Experts of a small language model.
Size: 12 layers, width 224, vocabulary 16384, 48.3M parameters.
Experts: 40 experts in each of 11 layers, 96 ReLU neurons an expert, 3 picks a token, a shared expert of 192 neurons.
Training: a variant of Adam for the experts, 360M tokens.
Below are experts of layer 8 (counted from 0) of a mixture-of-experts language model. Rows are named router (the router's row for the expert), up (a neuron's input weights, with its number), down (a neuron's output weights, with its number) and show model dimensions 0-223. Each number is 128 + 32 x the weight over its row's rms, rounded and kept within 0 to 255.
Before each expert's rows: a language model's description of what the expert responds to. This comes from a sample of Wikipedia text that the model never trained on.

# expert 16
It responds to: People nouns and pronouns. Words for people and personal pronouns in narrative or biography, such as people, they, he, students, women, who.
router [207 132 129  57 201  93 126 127 165  98 163  90 101 139 124  71 121 123 110 111 100 162 109 107 122 120 132 103 160 111 116 137 168 125 112 130  59 130 129 104 155  83 192 159 202  69 125 176 164 115 102 122 142 155 133 151 110 165  87 160 112  94  86  68  59 143 137 102  77  86 126 163  72  97  87 124 110 141 109 153 151 128 134 155 133  90 112 139 162 109 113 142 167  73 150 152  98  68 111  57 155 203 124  58 140 148 103  78 151 126  90  89 162 153 157 128  89 184 154 115 122 166 130  79 102 160 112 136 107 119 131 160  98 108  90 184 163 159 115 137 129 190 193 114 127 117 139 116  76 157 119 104 133  82  62 107 101 153 125 117 111 136 127 114 183 141 158 107 138 186  79 146 113 124 132 138 204 121 139  95 115 168 130 171 128 132 115 103  97 124 151 147 133  85 176 147  74 138 165 154 129 191 132  83 149 129 147 119 159 151  84  61 113 103 122 113 126 136 156 115 141 115 151 137]
up0 [143 138 131 145  88  88 185 143 159 144 164 148 119 161 107 121  73 159 132  94 106 137 155 185  95 113 106 170 122 149 146 139 206 116 159 124 144 128 150  92 119 120 181 106 187  97 152  64  43 144 127 187 186 128  99 145 137 123 141 105 128  68 147 147 126 103 107 118 154 160 100 128 126 135 120 105  94 138 105 156 149 111 105 138 113 113 133 128  60 114 155 151 141  98 141  81 140 124 173 174 140 138 109 144  78  71  97 181 126 138 149  83 202 161  90 103 137 129  75  89  82 165 106 126 186 114 135 110  70 134 170 153 140 145 128  66 136 154 128 120 129 148 112 101 141 127 141  68 109 162 101  96 175  89 130  96  69 125  76  93 127  96  78 198 170 138 157 114  81 148 167 128  86 144  89 115 108 114 131  69  93  95 223 164 112 107 106 134 122 155 164  82 135  81 118 149 127 175 147  69 137 128 154 134  91 167 130 171 130 164 136 144 113 101  73 180 174 149 158 194 156 137 135 119]
down0 [ 79 106 164 123 106 146 150 125 106 207 154  91 115  98 112  94  80 121  99 100 146 136 181  99  73 133 130 175 114 119 181 134 139 118 135  98 144 129 138 168  98  95 172 110 127  96 179 131 122 117 130 107 124 156 132 112 173  77 190 164 176 135 136 150 113 157 173 117 129 141 164 119  87 160 124 113 144 126 116 101 128 122 186 184 140  91 115 110 178  99 172  32 109  98 110  67  92 189 115 156  84 116 174 132 137 150 122 203 121 103  63  91 112 106 150 151 141 166 122 139 104 134 139 112 129  52 124 147 108 171 110 121 105 118 149 104 164 153  87  93 121 123 120 128 167 186  70 131  99 102 128 144 119 196 148 164 124 106 123 130 161  87 111 135 176 111 124  52 155 183 152 126  97 103  95  96 139  42 112 199 100 153 172 160 100  96 158 198  91 168 124 159 168  88 160 146 107 132 125 103 152 136 121  94 115 169 122 127 150 130 166 119 124 149  88 208 121 116 113 107 187 101 101 151]
up1 [141 159 105 103 130 138  92 101  90  78 102 108 137 127 127  84  69  97 176  66 155  92 102 105 108 140 131 130 143  84 110 118 121  99 116 123  55 126 142 124 193 118 105 184 127 109 144 175 138  72 116 143  88 111 113  91 119 190 143 128 107  81  86 107 135 125 115 146 131 159 114 124 104 129 132 109 118 119  86 236 138 175 177 188 132 108 129 172 111 154 180 169 121 137 133 124  98 151 131 130 157 125  68 110 148  93 169 106 156 104  88 131 133 142 149 142 147 158 212  97 109 123 132 108  81 135 103 144 122 102 155 170  58 139 152 149 157  73 113  96 135 128 179 170 148 169 120  93  44 153  81  65 142 125 120  90  89 155 117 143  70 112 126 127 175  79 153 126 133 109 143 152 117 189 153 127 109 103 173  78 132 124 127 131 236  96  60 101 108 112 130 117 140 159 172 147 121 149  84 153 140 102 132 103 112  69 185 128 152  57  98 131 172 151  99 145 125 119 118 100 153 146 166 113]
down1 [139 162  95  75 100 110 139 102  85 117 111  54 140 118  59  79 139 145 118 131 149 134  71  68  90 106  85 115  69 137 116 160 136 153 127 147  93  66  99 146  65  87 110 141 105  98  87  86 124 150 177  84 187 135 132 101 125 124 154  94 175 165 151 194 173 192 111 147 189 156 148 101 155 128  61 126 131  96 124 141 105 176  71  86 162 188 101 159  84 104 115 103 123 193  65 162 116 158 166 109 107 134 115  75 125 149 171 134 141 166  71 151 116 161 157 117 128 146 114 118 107  90 149  96 154 157  75  64 136 135 119 111 173 150 170 149 167 153 153 116 121 169 151  96  98 110 114 124  90  96 112 123 149 169 108 153 161  84 119 157 115 167 173 168  74 121 117 156 172 128 166 131 128 165 139  95 123 168 161  76 138 155  98 137  88 123 140 124 115 119 116 104 145 125 143 120 107 140 121 121 149 109 184  66  79 163 116 130 193 137 149 143 198 120 133 129 175 147 142 106  86 110  85 147]
up2 [125 125 129  96 156 146 101  95 143 102 151 127 147 117 113 142 132 121 160  52 167 134 140 141 166 114 168 140 149 103 142 158  94 116 134 131 178 134 119 136 102 100 183 125 147 133 138 124 100 121 183 136  79 168 193 170  87 124 113  95 135 159 123 120  57 103 190 143 110 116 180 121 167 159 151  90 126  99 182 131 132 153 154 117 132 149 122 102 185 107  98 113 102  52 141 131 177 123 132 166  97 148 177 187 165 134 140 150 151 125 137 136 149  99 162 162 104 106 149  88 151 142 109 162  45  89 140 164  59 125 122 132  91  97  93 143 173 143 156  79 178 111 151 135 150 167 117  91 117 134  56 123 130 116  67  80 128 143  54 146 125 127 127  90 113 163 113  93 200 127 126 149 111 133  92 105 157  87  72  56 113 138 137 104 184  55  90 160  82  94 143 136 116 114  34 128 136 186 145 166  93 139 141 130 119 173 154 164 151 173  56  58  89 116 152 120 153 139 139 141 142 114 108 138]
down2 [ 88 157 174 150 118 135  97 110 140 154  96 167 161 164 101 145 146 128 161  72 126 101 193 163 156  96 122 116 137  60 170 153  88 196 106 206 152 162 150 124 115 131 106 108 132 130 115 153 162 129 143 109 117 126 191 160  90 122  97 118 123 219 181 136  92 155 197  94 104 161 123 142 116 189 117  91 159  87 106 132  72 162 119 130 162 113 148  81 186 110 118  90 106  91  76 127 133  86 131 131 118  91 192  82 117 123 139 148 105 108 124 155 138 131 127  99 175  88 161 141 123 141 116 113  85 100 120 171 103 179 108 170 121 106 154  93 121  92 113  91 182 169  91  73 137 134 106 129 123  68  63 135 126 164 114  68 152 122 132 150 133 124 162 111  70 179 110 172 184  89 115 120 162 155 132  89 154 103 112  78 125 133 125  76 135 141 125 112 108  86 119  74 163 132  82  78 179 154 140 114 100 105  86 138 101 152 182 129  83 135 121  65  52 114 137 109 161 157 149 110 178 122 137 135]
up3 [127 130  98 148  89 146  93 105 129 137 126 119 109 123 152 102  76 169 187 101 142  71 104 120 130 129 130 106 144 128  94 130 111 120 117 134 164 109 127 129 125  69  90 124 138 121 161 105 203  85  89  30 132 149 138  81 113 119 143 199 186 152  76 118  67 161 140 114 137 213 158 111 134 136 128  77 123 159 110 132 106 179 109 106 183  92 120 129 126 148 125 106 136 154 136 120 111 149 159 218 237 152 141 184 103 129 140 142 121 130 157 183 171 157 158  99  99 127 135 106 151 124  73  80  88 146 127 112  93 212 116 127 191  89 105 159  83 202  62 162 150 116 163 101 127  97 134 146 113 153 200 114 154  97 112 101 104 123 130 136 136 107 107 209 184 144  96 117 146 104 155 167 123 162 135 150 130 133 134 114  80  68  89 117  97 111  96 157 133 114 153  73 118 105 106 119 115 114 185 150 138 129 116 100 152 140 138 145  93 128 138  98 108 125  74 149 118 157  64 148 126  98 129 140]
down3 [114 140 110 102 141 112 115 204 162 150  95 173 163 139 134  93 111 182 147 146  41 102 164 136 146 121 104 199 149 119 115 119 130 114 150 125 168 177 142 111 144 127 116 154 162  64 171  68 138  48  79 120 164 102  86 143 149 102 173 133  79 132  88 133 152 155 146  59  96 118 174 111 100 139 114 142 152 136  68 141  98 124 128  96 200  94 158 136 162 143  86 138 103 146 119 120  87 125 140 220 140  96 162 155  51 209 129 122 146 157 161 111 120 120 170 172 116 175 118 152  95 116  93 125 124 161 151 113 147 111 120 171 159 116 100  88 139 167  87  81 103 128 127  66 126 109 157 130 101  96 172 113 154 195 113  80 148 110 186 126  80 119 122 143 148  71 131 128  87 144 142 141 126 179 142  86 148 156 102  63 129 134  57 130 126 144 141 134  79 108 105 163 117 132 123 170  95 130 143 146 104 160 128 106 136 124 151 100  34 132 138 177 111 134 165 116  95 153 114 136 113 102  98  82]
up4 [133 128 140 180 107 135 106 153 132  91 120 129 165 131 127  98 108 162 113 108 101 146 113  87  98 173 134 121  99 175 103 131 141 142 116 128 157  86 120  98 181  67 169 170 116 144 106 149  64 168 120  98 132 166 147 104 195 176 114 235  67  97 117  77  75 153  88  69 171 115 106 194 130 121 127 173 120 105 106 139 159 149 101 130 125  84 109 114 140  89 142 112 174  76 154 125 155  85 100  92 120 136 153  73 163 107  51 115 141 119  99  83 144 183  83 110 128 103 142 221 152 125 145  85 146 134  88 183 103 135 128  59 193  80 145 144 108 122 139 145 193 201 160 156 118 162 150 120 133 158 169 135 108 162 130 175 130 110 119 105 136 140  92 115  82 152 120 121 163  92 101  88 104 137  65 160 130  88 130  99 120  94 181 112 106 129 139 126 117 126 113 131 148  69 124 140  94 148  87 146 114 184 151 206 156 126 113  74 135 103 175 124 129 130  89 123 148 125 142 101 170 119 137 136]
down4 [177 134 129 101  77 133  68 108 130 150 142  73 123 135 154  92 128 143 115 113 100 195 101 119 115 138 139 148 142 127 141 137  92 123 131 106 181 135  89  99 140 143 144 105 136 141 118 175 115 180 111 173 152 141 111 113 124  90 119 102 141  91 125 118  66 177 140 122  99 199 113 137 148 167 129 174 121 107 171 154 102 146  80  84  38  99 128 107 107  83  88 160 130 120  86 163 101 126 114 195 108 165 138 108 112 129 152 122 163 133 105 106 154 117 113 129 119 120 117 179 101 116 213  63 136 158 105 134 101 202 114  51  94 139 148 102 126 178 133 145 110 133 146 101 142 135 171 130  60 178  86  45 153 107 105 129  62  88 132 157 138 157  93 181 125 158 106 111 115  63 113 136 107 137 134 148 139  87 101 180 145 129 116  78  56 163 124  52 129 132 124 127 148 110 105 159 165  98 116 109 147 154 195 116 158 163 131  77 100  86 121 168 145  86  72 147  91 122  85 151  97 146 179  71]
up5 [124 141 123 143 123 141 114 113 114  94 157 125 157 106 153 157  60 116 113 131 108 126 134  81 146 137 115 145 161 139 113 111 191 113 135 107 117 102  72 104 121 216 212  95 164 174 180 179 128 146 109 122  54 116 162 147 117 169 236 167 132 160 126 165 130  58 156 115 108  94 132  89  93 139 110 114 107 116  59 153  82  81  88 137 177 113 128  76  91 130  83 126 110 105 127 115 119 169 105 163 106 134 132 102 109 162 121 123 101 153 115 112 125 106 180 133 118 116 135 112 153 191 113 147 134 151 106 149 141  99 109 116 144 158 115 156 129 200 138 134 127 135 142 154 158 130 108 123 182 103 106 118 170 144 116 122  99 122 161 170 203 128 150 216 101 102 182 181 167 197  80 125  87 116  66  75 131 121 126 127 158 142 122 157 111 141 128 125 130 137 125  97 111 105 188 226  64 161 119 136  97 129 139  80 132 146 161 139 131 149 164 117 146 106 151 149  74 130 111 123 212 109  96 116]
down5 [127 135 142 166 138 111  75 106 114 129  97  90 125 157 136 155  65 132  97 166 101 155 108 116  50  67 121 137 141 140 110 162 146 183  72 117 130 148  92  59 131 167 147 165 204 147 135 164 128 194 114 106 138 152 107  80 106  97 169 153 143 159 161 143 151 144 170  98 183 113 135 107 108 112 121 130 136  82 186 170 166 119 155 176 114 124 144 111 157 118 114 169 144 128 141 101 172 182  92 161 105  88 129 192 176 132 152 119 143  90 131 124 138  82 127 113 155 107 101 134  99 123 169 104 180 114  86 138 119  94 124 168 125  99 135 132 127 128  93 184 109 123  91 123 140  56 144 163 174 151 164 167 130 170 118 133 132 172 157 135 142 151 174 151 100 159 125 108 147 118 141 140 106  99 128 153 145  76 112 131 129 152 103 137 151  96 137 149 172 193  38  46 113  64 181 111 120 106 136 129 154  87  95  67 107 140 109 118 145 140 134 144  45 214 170 128  68  85 132 190 108 119 136 112]
up6 [136  98 161 114 134 134 122 129 128  87 100 131  70 100  93 116  90 139  41 140  96 127 177 118 127  96  97  85 122 203 131 114 134 126 100 126  98 120  92 121 153 199 180 124 166  97 134 149 182 101 111  60 163 120 124 110 140  97 108 171 120  87 179 111 101 124 104  79 148  93 137 147 112 103 107 134  74 180 150 139 123 150 120 138 128  61  97  65 129 128 124 140 137  92 121 173 138 170 100 197 130 144 165  88 140 137 182 110 127 100 144 142  99 173 144 122 139 150 107 187  94 170 120  68  70 125  95 112 168 151 174 162 105 132  75  98 135 176 117 128 104 142  85 146 117  92 201 108  97 173 101 160 164  88 140 148 142 184 148 141  76 139 163 177  81 128 174  98 166  72 164 125 112  99 129 117 111  97 101 149 105 160 163 108  78 126 138 143 104 127 150 131 172 158 112 118 124 106  57 118 100 186 183  95 184 120 140 114 168 128 181 122 115 128  68 150 139  80 121 126  81  87 187 154]
down6 [153 194 100 133  81 158 151 177 138 133  74 113 114  76 149 138  97 123 120 142 110 111 156 141 142 112 175 101 117 187 156 166 124 105 119 116 108 162 104 134  96 150 132 133 189  82 184 141 120 195 126 140 181 161  94 123 191 137 109 171 133  73  99 121 128 146  70 113 196 133 174 186 108 105  97  70  70 135 152  74 122 178 117  94 198 110 137 113 152 181 115 124 132  59 140 127 124 139 139 132 126 142  87  64 115 103 181 125 180  73 164 121 105 117 150  94 184 134 119 148 175 103 119 106 168 130 116  96 155  86 109  98 106  91  86 124 131 119 182 153 118 158 134 162 162 164 130 145 170 129 143 133 148 110  98 128  59 115 113 161 141 153 114 168 112 173  77 126  48 111 142 125  87 140  93 177 126  64 135 124 138 134 154 121  80 141 104  63 146 133 148  96 128 171 132 113 157 155 150 160  95 128 161 145 141  90 121  93 101 180 124 103 101  79 158 176 113 162 139 208 142  88 113 167]